From a checkpoint of a small mixture-of-experts model trained on Wikipedia: a variant of Muon for the experts, 9977 steps.
Below are experts of layer 9 (counted from 0) of a mixture-of-experts language model. Rows are named router (the router's row for the expert), down (a neuron's output weights, with its number) and show model dimensions 0-159. Each number is 500 + 25 x the weight over its row's rms, rounded and kept within 0 to 999. Numbers have three digits each.
Before each expert's rows: "comes before" lists some tokens at least twice as common just after its tokens as in all text. This comes from a sample of Wikipedia text that the model never trained on. Tokens count by the router's weight.

# expert 17
comes before: "\n", "==", "-", "|", "===", "The"
router:461501500481462507493539519452473507516495487482487506540486506467495462495478467500493497494499423455527502508527479498528492508488534485525524485476504510494493540493517512509527510474522502485509521512477485524463505453518543523505476455526486500499497488474506485564525499552530474510520480492536492505491467495581538501546451479493467505467547527532470484503515514521521533537518489525500505541512420483493510470516484561484529478518515500502507491538488495531510508514522513
down0:496500496530514484500450521514489518530512529520506538481487510496491483559506513495535497502479506499510535529457537493494467457492516472539500484516456501500518495453496490542537519498536493512460538573487518489496475523512507475550509468515515502511511495495530507546461531532489525461510493495560518525490524500448519503488507497507537518463522467479477501489523469572479474496486518512492516486480488489500465525492519468521510524508495481495484454517522486512500496503509482
down1:462494489497494501507478498512505525508519537482498495473510528463470522500544479498470496495485454484531489501465504500558503524463474511504482523467471537487530493495540460454469494507482503522528507506489558508519530488494505493517530512484453471509476483443496481502496493479462455515478438499466466522552503512489507468512541473502493480509510479469516487487518503456518492503494535495497514485493482490499517499515529492470512474503550537501467473484445521524517474517531496
down2:493525474521508493492490459535466484527549502524532504518563481543540515475480494539480510492476555503516487514494536520485451495515527493499500503516488468541481478526520475505486502553513477470465502502474510487528463466476496512473454515456515474501502548483503528531535511493481526489495510511426507535529513529502527454525514490535481517545522531513490521498504532511512476505470488505504461560491468499500506492499481511484509458492514535535464530454475480488481486519486499
down3:473494498511450496503497494536469490486531514510514530454481521521508513522507518480521487468479550534460510503498511495482483470500519497491509513543489504470543515507512515488546511451503500525534508484549505484529507490510442490507523470507528536451493550486475499494536531477532535445509543529498528461469505494452503452499469526515470471492518474498562501464538485468504531493481471514445496471516493480523505458507497486485485494476448525501519494491547516549497520494545517
down4:470486487469504505502521480510491518532521514533535521499512547477490484488484503567482488546483510516508475565483522473498540482493461546474511487517519509514495507488481527545513527496508538526491498494512518467503506489527485540473502515484495462510459502522467500468475471452509506535462499481501473486510500518494538551508503493498491487507493512529504558481523538466480453509526500450503524515526519506517488485476517490446475536529491529498548492504490504431507487476469464
down5:503496470510509506533495465503469489506500498477512492491461547480459492481505452513541546559487523482519506497495493469507489483480527491537515523535482478500492468513506517507485481451466527508531491471491485445531484520509516481517484538512514498497491486488522495456465510503473467491507512492496532477493512532511485489488501519525507517488488519559569450494476537519490481490470503494459459544483513494521498567482502520494507461464495525495469497463524476496550534493508523
down6:476491492530478514506505495507484496475521480500491539501510488523492517522515530512486544526529482457508485532507467482490497534487508496483527446485499452535474462531496540515504496490488500481529451547458496474447512509532511514501527530495495489495524534506529536512514549511494487459488485548504517497511485479444503488489455514528535499534538494511508505504481560494467484499497506544533528470513537485521537505468482491527472548534447502491460516477502515475493495492486459
down7:498489536502516502488512513507542487512490500481452503521527509504480458467467505474486508498448495518510509512464521463515478536505506453523436497498446503508508570506542528509457497523502504526495543520518522472531496466485545518502503477499523483512465493516513456572475523491471555443494485520457483498537512536507482487495445453493468474508493551536468509521514485536516480513500506463526488485486465471467526532522503523501512498496497494506475499487463522561493542441470482
down8:521515499488504496502500517559494497512473509519522474542524535480490489483506453495516485470505544534503467496493496485536458505520475495491514522491500490498517488498460482518503500511458471484504493506458505501487501521492514514513531502539488548494499486491527489515466512502474479520542493507449515485547527475462495513467470491553448484475479479524512503495482542505470499491534470472525508536456491530477533542488548520518540491535485517490465506488487523476448548517494463
down9:512538493506460504475531501486530506545512561503474560494521495523472496450475516500506505468507506477528541486487472504533535511496491472508511577438508493510563488497505531464515500518477468464480472478505497490485488493537479455475548498509471483515509488472497479474514506495557511499540481514529523489545487461493474512469521463550507467472516509467487507481454480452470522500538492474492497488562499479523519527453536484486527494534470527493520457441522482496474527450544509
down10:492503499509518506490575521485472483520507495505495446563495531479494494497497501505469502520510507464512528494517528514511542550480497511511510485497525515519483504494492521510520485501474588541501484485497491548473507523463536498490461480510500511517496517465527493513539513484469492485493506471482509450515503542504461491549528484492453453509468465496538508510501525501480516461502469477464502452469489517480480505507492466521470524524494527470476515520454529378476474546456469
down11:509501472477521488524503504502507519461525494469492484513542521492499500532492464481503497454451541502519495490501478501487489555471504510468469458520461546531483545467542510415481492537500487520506476552518498440498519513489525485516535476508490480446465511528469502489515495514424508458517523473490498515525470533532533501493516492483509511484504482470514499474493516530494476497461504528494513531481452531483486527519464551479491521509519532534510469523478469517488445502515494
down12:478511482476482503521532465507513510544463542534496500459467498504531488471486498470521494481535527536509463495483455548474458526504530456491531460534529459554478455492511495491530514468536516517496513484514461511474499486491513469433456487457548510507484541486518488499511480540545471567530475501515545522511487491519535501488461523490529503483472518482480499476520504474545516473544488469492521480486498478489498469508505546483536474512462489482473502512494461549493511494449475
down13:471476475525546474489460501505454486498515515522490516532490525520506539521501485571547543504532519485507510507500494515542548533515502526524534525506499479495488509483476489487474482481469489529508527511505459527493519529524546515519512512495499540462527516507486460479507502518468554482531509498492511493521545496509496505472519474502493508506498500489518486538504520456478425505537428505468498515532516482480511485482466502518555546497497457461513511462504481478488517471536500
down14:515533512469524486501521513533484472489509493484511543504507498523549522519487496519519525480518535548515490505485479499479512507472485507515486505516512492518529515468519503497537476510494495504449475496489514534523498534470480511491516541523511477509504464562509513453450479483531487486531529520489480516535559513519493505490524535494509461528437482527488519493508446453475498527472533541444502506451462478510490529450501479517518507512504527474520449493466539502451474492534524
down15:516506534479483480537442499495505502530530517520515475496455486490485503466482505470505543476492546531467505530547486493491523524495526528521522520464505500477461548512504469543460509463516474499517572528511468513527535507433528529478511514490505472516479505507509520453450493504538521524503515493535535516488488523513474473537531476521477469473552501503495469516481497494466480469524468493486515513538458461548490489469483491551508503494484503527544478540456513537457547514503469
down16:544500476503504491531489488513517450529484476514536502484543507456514476515491460536490488515511548545501519499515518495505480449492530485537491507500523480494548479489502475496529547520475469497452503505494508513499485506502490503470514507461473496486530493500482547452511481481469514508494467491483503496549489455526526487542510487491528474500535488459457500511497496470478516555455550508499521520518549506506498502440503508542492471448453506436527486514491500496528540545452510
down17:494506510512512492527503505484532509495455491513525512482503529527536472496518450506529472534500515512538476518513496495494511506490576477499527484494539507516465487484491502520501496500487501525507513495492479488473528506465466488522496504492490470538505501492490491489492495503491517488521489497451503510495483536504488491467501574481465528507504495531548532501470512487533501482463523484445473501494472513485500541430483498468442473475549481488522518514545495477529474502511489
down18:471526461528448514560515488532472533509520540493479498512504496512493533508512469470482494470500488497497485482511500524536507475492489513495498461501515472528502504476501476480467492452499467505549510505517491543523498505458529500470505498521523504488492535472500449521484512485542514519505509509480485490478462510507512474456498494485493526517496543487468545492513484508518508549479483510493532443534495483551528498471490529544538483560441526506509495499505453513518548514499518
down19:458512497559517506487544543515503495497474515522516471508501505450495461563462497503480494506442545492469521470495470453504480458485497492507497503456535531501464509494501534503452526484486539458467481445504470484475514540529449514544529514503524504538465517515490491513484493480488480596526451482471547548514478529477495525483465494481500454526517527523512487537515493485521513475500539493496522482507506526495515567459493477450513592491564514526511497498486492525486506529501506
down20:482512526491504507502524494505514540488505445481500487514506500551478478469496503514553481506440464482488570502489514497539509512481481511492513497479476542476505477477507471479494504524479497518496520495482507529511502490499468489475546491534506530480484473503499537511533504461533493505485475465492508485492508466519547527542538505466501517479546527516525490475515517484507494506538514511518549515492500549495493495441497522484503520488502480483462470467537471498502475540508520
down21:492515520499529504504484509526525530530487504503527497518529479443475496504528475509489514526514481535484494508503487519531474460466509485463505467486506455523557478502489492504516479495511544474520491491493427503537510498496517464490443542487527521512466488513470499503508518470479492520547524473502512489497482497514490499540484490475464501525483501456512525513508503511492511495553467477522530499488477428490545500516513530485470495461503495519498492477476508577511492493503499
down22:484532514466502503509508476464512541506503469488527524534490522513484473503508519498533486492522527484492481490469502488487510515500498495493463475510483434486475506516531503541473497500509469497494468497473518492478489528506513467433492494487494502536497492484540493490482494525478493436506516520482480501540503522524464446472467483486535443551519475543485469524483514514514489480484502495513478533514483525513485458453477492465468512542500447496530476501528503503461520566525476
down23:519512504511506485522499488491512501520539458503513476479504471473507559534492487539492493498519462502509476531487522503476519525476505472505486473511561475517500520507446535537478512489532484504468527519495480528513508538496508490487486499491488488511513500562495486478486512487457452550494493499514504465538420460477488457553516483511529491480487515507504538542486473492513523498527514462495456488523508492519520520448507517534509475505502497481469481513527491554522446517531510
down24:495500484526497512513475468539484465517480496490480512506514504497468496496489447528506500537532519517465493497478487527480534458497512528512561483510517538515508461488509474424534468508505512497488470523494485523488499549515456532571498513490495479533494488470475505486508509519501516449532512510478486484529509482515485494465489490501485479541474492495533513472465515545517472487501459493492521509474498510553507493547547505530421544498500506523462482493518466518472476483485502
down25:509536512495480499503493464493532515488463510544491519517508478553462486520481510505518510498505433489513477488506494523502532458523559506499504494490505480508476518489472492495512500508497505507476500480499525514460450484528489467471510544470531554495454521518507523458538481472462477510500517489532537532451527474454519472455519496545479463482504525492531521501476507475479442469522469524512531515540512494478498521537503496532479517512498512496516523495495482506454478497489510
down26:513519531455489512490525514492507526501491530472489480499455521496530491536504492515504473514534522449506496523488490508478483522509501533497538510524499470534483465495454526496491454503455527496498499460508530486521471514484478502468506517511490502473506529472500495496511519501542491458487521521461465487487450522519478501484492476483519549471560530514475478463510523499486444491473491488440543494504478473513479449462505480490538510494485473530500479500498468566547497521448499
down27:477554483507514506501452514511550473482491526484541532473519493479476497502548480481507533479479474507515508505501503474531496491508480482526520462541488520503493488485486498448489492532458533463488496498516466489477452536507552476464484504474530492500514483524527538508489483497518508498528514534474450507479518515521538496553480517468530482465504460452519491469558476483524489486492483508526477515512517515526511491502529475531541510523499482491491480471487468477457479479473471
down28:493532498501551518492509526505483479517490501553469490511526468461503542470511490478476530470448521519510441495499497490511540499514518532522470524478527556517489447473475499470515498484448492517490542484469525456488525480522506512471525508526469493460475476462522478482465503487495504524505510499480537492489498476479463500485493507486503496493534522497496475495538515497491504527505516499478522516456486569503492541530521493492523473516530485481525473515503543560529462452469507
down29:496549506534495508496507515554497506546497475482520468513540536522496491562465535477467438545484525480484540525501477498494498511474481487494490492526501483504499506498477519505537486495497463545509509457496511507523474475464439523505510470480506527496497521496503505493534516489487509523496484489503565493462477512506488514481467516477547471503436568480464523480525439501514511517458456494495504499544497495489514557525520517549484530525517460522539457458503524457515493448452477
down30:514514499538474502518531498459510490504553479473523538417494494508485514498516502491488486493528498500515497495500510528491505508486491516511486498518508518502462545502487464507507510491481408470471492535522489493487513519509526508511527522507509511495507466480482478536537482490535489493522500463483479494487485520501482531474488466509519481492511560497527513504499505481477492529517502511474511543491496496486523499553500529491471533505462497526493513480471459670514527517516504
down31:519495495507512483541507533446482514501483496503494469511497483492507476534523472515541492467514504556515551554487547467536488490484471532513485511477488511461521525508526484496504507507554487515490478531525540560455504427515482523507497494508467467526516507429533529508520497483480491506476473503498509471506525497518484510470483506497491496511520533486505496472510502462486495527477479492504503474507571482490456500511508524499518490477479524516528453487485484562479455482509492
down32:506511486518453476507569508486518509447493511492481508470515489549539523526508483510484535541491485487506451502505488486470473522529503492484536502538540512492468514512490527491502469472484512490486514495511440486457495523512447478496497498526532508497476527522526501529492503490464513478498535504434455483491524476500513510494481499506517474507489503543545510513479462469479510503484484504486483460495528519501502473534485465508494530513537504518483543514512474455538472482548500
down33:498485449517457514489492495522493512505474491434506518509459461511474481480498515513496502493475508485519511511537504511510499523475462495502473542460490502521482526470542522503524488498519543546492533508508527543515506458500562478516519500520460493527538507493538464495503476502497522474467498472484513501499497512476493525469469498482502464493499476557449504473522524497530506515468516507478490498525456530469517507486569517501472505487505515523487451432472477545564506525476492
down34:510506500499480490487471507500512531443444518494491498454525483488487549529493502447470519501470528507467534478486501509517539503496496571517518459527507498488498492513495512470512500511478504495513517545467516495441506498473540455459501522499452509487533498490463484496512478499465484469497474483500486441464493556512513493530471523498481491506517560508476491488494521501519527512516511452535511483512519487518535577495493498552495481476511530508480537474532515475468496487510508
down35:496484479528513475466451511523501506522532464518561515539524537498473486494486540507467494476475503489501508487502463496555483483506505499508468503481468484497534509504488501499515459548536517518493497509506475512513502485480470490510453545512469498495540503528456514512522516495463534472495475483517466497498489482462474473488414454473513500469497508508530479512568510500524475521479461473546458494489513515485519503515513513511524519521480536472488501508506510515491531535506474
down36:506476509536523510495503504487520464481519513476453488533514457558498484483470461539496489479498491524476495463485515485502508482510527508521501506514532513473470516494531469527498463496521452483567512488492472530539461482484502487494571508567483500484483510498492508440531484502528473492504505515502484456512496474536477551483508487488458486463466485514504509543504536525492485498505530491482500527520523545538523523505555495440450503505497479529505510516531494471499473522497526
down37:507508569522492505517486509477477499473518508487491517478498485484472507506524503467514464508484539506488495507519495486482455544532512498484518523471575530520487526489505519498505483506506507479500559504478505520527443471527479489459518499468462526504511481495540461484507467457473488527474478502467477535497478486499476535462488537473504498509491522482537537508514503477496464474470488509481477535494483531560495442489490492488511494491462489535489481478503481469489473541469512
down38:471545569517509501497481494475473488512446514511499508510482511504484498499488510494498505514521491463489524533501478473494524454514517515511455479552487506496491495494519524534518458512528501525471533509506501472486492517488469553481514524486531510475497512526498525499520465479507505530540493469533472505468485489509534462499477558519493497504539524475530423495524516483497507505514508473470526481519547433517514524491472477515495480508496501482517502503521472493518549455501494
down39:510463465469519505506490498500495469529480465523530527484524510499471494509508484512459528507522502543491496499468520460528503559489574511490518469519453518484540498473497535507480531480518503549449468463467552518480524475536479499498505490519455497489543505502544503473486457531546525483486549475557466488498500454541503485522483507476513537448523516483488474501489521506475505515510510502511489517513530468490531514501524491535461495511494490528488478492501477525497520454542501
down40:519521514544469499534452527502515510522491504502488517522509501520475487545515468531509509481481527513493505500505458540496543482492509449485429542510469484505483524534549517508538467531509530500497496485474469463528551500527530521505506481503445488466473550512522487484508506489524495500494451503512521515512511495463445500541483552468542537516513421493484494510517478500508479503497460528488468477488490486519510514520521485510505522461470534536553543523471497476479513486531477
down41:536537524502507513530550525526577493513518533477497497528468537489447451483495530515490477505510469474521525498502497515542502547506482535536542495475523485489480487507462478466472508493459504474500443504475516497502513524505509494521505514467482499527483504473499515492551500529498481501527527468472478480493475464518505514487524486498458489481578503548478531477487509535501493506499488454507493495514492558476518458463490467494496513511485467527501481474524471479499471549489495
down42:487499519494504480501498537512488502419511516499497507490524444478481562498506486513527450556579451496483480495492493521533487435461486508476527494511499495505483484483526523525524536492504464449531525523476503471527554489469483512485518548486494484494485524507551479466474524548531495488530557470438498517507482476511488522455487457522488494499519510509487444536498515500493520490498489502471490481444524515463510496491504484490528477478543485496500512495463476530493503543546503
down43:539490526520543520469533505512529497497507480533479465528487497526497470452494520501522498498515496471538490527481495535472491489438499492468485496491552513516509587501497573485485501501479474525521522462496473539535515506506499492494494464519464493470516544518515528510502498506480475581514491490473508513509471452504471464479564487520517481529502513515507506507502492487514518480483501441508496465509444450506523505494503462528520550517522495494488511511523502536466501498491475
down44:480492511485497467480507503489506458513464496506459497494494510539489435487514518525541487476543450504504513522525541477528517456532494473536504498504488511505491550499470481483486501493507504448492474475450461483469532499503532461502511517500473523493548501494486477485489503510481519528522505503490538498487548514474461511497508534501481474505475490511503492489508546528484487513531491532499485490541517506525525567501474558504512476472505489512476514542488498480491529502498460
down45:514516498506511508517515476485502505533500525524490483533537484528500490543511501433513510526462454500483502457469524512480519492481504461476479486548492475509489544473449526456474507508456494489478498534499534477518502496499491473520517509528503512506491525543490486514454478487519536519500540486495541499536528525474508502506564424519494488475478525534444490485494503514525496492495475497470496459462467462525514490504489521471507460459492466512494458511523479482527549468440494
down46:515535466502478501527484494504510454411475540520490456467501509518497511532472468520498467471519537511499472473513471529502500468477509485444521481499562540500524508501544478510484514465514497498481498489506454483497521507498462483497559466504514523500502531565504496487481536490515521533518495500497504477552495455477514467484498508503497528471487522492511502521496528475493501450505527459513522517506519559527500579483552499476478488508484521470462517489497497511525511486525496
down47:494472553510496490441486510512528532535527523527507536512480509510502516527537484509461500502483432505481513485474461471511473513528506522505509517517483495503480486512536523510517487479542495486438506471460502508470498512476495486514488517479494494561496471517460485545473456501463484543511513501485504521524513531516481511470497513464532509452486506541516502488496517489459453468503538500501507506516525508539507500500498455508499477476525489494512489518498472499514508484524530
down48:490489538473494512511509460525485489512536489470493520515455463464459510495499480526504525497514485501519475503524497475522437483521462469493519513552494472494480492477484507481445494513518517491479513484504487484519531513495527537466517505511485483528510450469521473514486574527484494496485541510494490499543505469514528507508481461557538523449517503464528478505504553487503498507446498509479514516516503489461541483470513498565482506462498548453440514513491521492510482452517482
down49:519526478503533513536487458479486524505487511452462513481484572503464494519510516480509515512511515516488445510490496542526514452511473486484488507529505493473472543478514482473488506509501584487557514541523493510470507497527524513475471507483531510487519529483482475515500534487514500480517505524506496512479499504466477503504498515461492551524507553469546476495487553511492477484495514471501516528507570514451505494498508483529532472505477502446497511514486537485465508464478507
down50:497537516504504519510464469525494481495566512533522516455522479489512468438518497519502506492483476532492519517480496530489472497499557525484501498467497472489483455492479500488541492456531485505484434535502492464498505524480492525469457556525522524491553541513530514503457521486508479568481472545490493460506523496460501483479537512476506509526466493491551519486431502474477548496477479503480500500468499506464466480543478512531553477499445496512485540492520514502468526537499507
down51:513460567502503522497473511473491507489520494511487440477514481506571500489518513536488505491510556513479473503525497515535544485528512498533540517471474489494520500480522471493495542510514507504498482541516488443469508478507562500518511519507513542509504505509480518529464468455522456517529486500512488508516506494488519405511503447486480512486485488486490470487477481462485512493467523473499503469484494464477519464507522510525467458510497524514475494487504515485464504505504540
down52:496525517514490482473448463510491480499517497472506508488538551550472538470501517485472516511444493523537475503510528478535468522450462480506473496476500530534527488525441484447495505470498562495475494487467485531522465491483525514500492468498501506491531483505489544481474528463503503535499495499486508498513562551503471504458528523439472541496484528514495514526496519479496499471489523512481511521491432477537477468523511514504520503497478503495485542522484475455506457463529506
down53:488502483495515475546435499487502470495517502514502522530472503501519539463500475499521502509445513507477510458517491529510527522480459521483523507515466495482500536494501486476488511496492486511493473534547498503480473524504535491459534519522526550467505488479478511521480496503481541490498525486484491509499540505484496520418467479468509525501483485520487454491531538460487485470507479503455503492556452477515467487500514545474492477521483486477533496491538478488501486487479486
down54:516503520508522511508528485537458513519530462518477525478523459494501488529496463472530482525529485466512501498544461534475477466481487499483480489521498498529528565487485470509497485464502489510498519512474502500493521486494501490496448478470538468514472523509456470497499538452434544526505482490498485455526496475525559496467541496495498510515520489511520473516499465494484505509473507498511516506503539504573506494502464443516490475542477530526458492484444528480483509493510484
down55:476545521467492498489456518530488481517459505453509535521518469562495484538482478472518497465446501524486509523508495438472514518512460533516525499488503533477541517525481523446514523528489506513487513460507532526507505496470465526514543510512509544494459470537449471475482488507560515455468538531446480474480490529477499508495514504503512500476492470522484510488520500456507516519495518444495506515517476554488480508465499504547513514514486568495451480483518493517525414500505473
down56:529521536542483521485503531469545513488470493468510508470477467482508502458552514508468527496557467475489517521477509474483484526494444512513501513507493549470504491482518472468468479516496527514485550478497453507493494520512499528460528533483474505469506499498475478496520535480539482528477500481510509502466422535511475521487489535481476496497463515510478487511453511510489542478474535529518536521510462492465485509487535514484533559517560479442521516530501521494482569453467477
down57:493446468500507492482460463536515451489513526538472530512513519487498531541523503494480517499514559506465513498475493475488538516505460516494483491515534501541524516469490493491465493481491491496466509477488491474456504467487561529485498503483549517509469462523505491470518522510506475484519497475533504465482508508463504531551490533500506449517524458456451464513480500517481520497474491558551456484501525538497548516500502496476487513495481466535513485508522488488557494503511532
down58:504508461507534476515478500492510482515514460509419500523498455529505487530501456466496521518486559546529525540563483517495543492527517497453512495522454509501515526460479503493497491462469495544488511493482525474464504498526487477520522541511484508500558537455487494480478484532475504487479495485485509521486512522563499532495507496473488482525489496514493514479517522470524514493497494493512490492510494487508524441498500504452525484494477497509512478532521469497524524502486511
down59:513495516477507495524526513587527495500473476476511491523511432488533538517476472503537480462496414444513499505490479505500464507480518474499495556500501524521492504527481518467537529499512476482542494487517491517477460516521490479510532523496527521510466471504503525461493491494468496517489534457507524506505501512507483483488456497550511554480494515449502503523496485507518503469458483544461496492509498552508489514491517528477480520478517506513525502489513520507463461534476476
down60:504492484494455513540530464519520512484495471467470520491524548449501526500489467494515507535481546503527512543458523518431493539513513517448482522502481526468494446495486502476553496492453511546479463529500520507508481509503487489516521483506533524523529510505492520447459531559494520565489515483471531512514506445501493508470530516525515534495522511481488542481469497478519519476516499511471518496495474501450517553511544488525517473515539518557504481480456455496555527469494510
down61:536494508514530500501515528550500480494503506491455523493541527504497459498510472513487503483512490524489510466481575498470548524521523507549471500497487449518525518498461491493466508550476513595500511492458513469514472479544547498512504509455515544472482453501472485454515475481455498487512476501489453483485521492487516530557501518548502507471514498498446496502537503505519464547504535521523490512489495486500509495540506478480501516540509547527483491494517485549477524554512481
down62:482536535471474502496519541565514471475453509520471494499479505500521547534500508520490486460489483451463479534507510497525504432533503485513525501500534554525516507544472550465495521487471484515507477478486481465482486502513484473509490500556476518491531505504479534465511541487460485482524527506480502471514546488481471503497545509502544430492505493473522519495514466483489506516469472534489456480525494538489545455528484487505507509549484501486504490482481446503496500510495529
down63:480448481525525488490512513455466487482511498548546509529503466491512517498515487496520534474485525493492455510535512519512506472540521484506486514488474512517463508502513513515515515557543505483472473497497486483498527564515493518493511506513488473493488494508503487487532517475521514500512525487479533463508484502442463482448502455479447526527508514439509481521517524491465499537518487509533511492525470532502493434507508528501517538458455522501474536537452515489519508469537541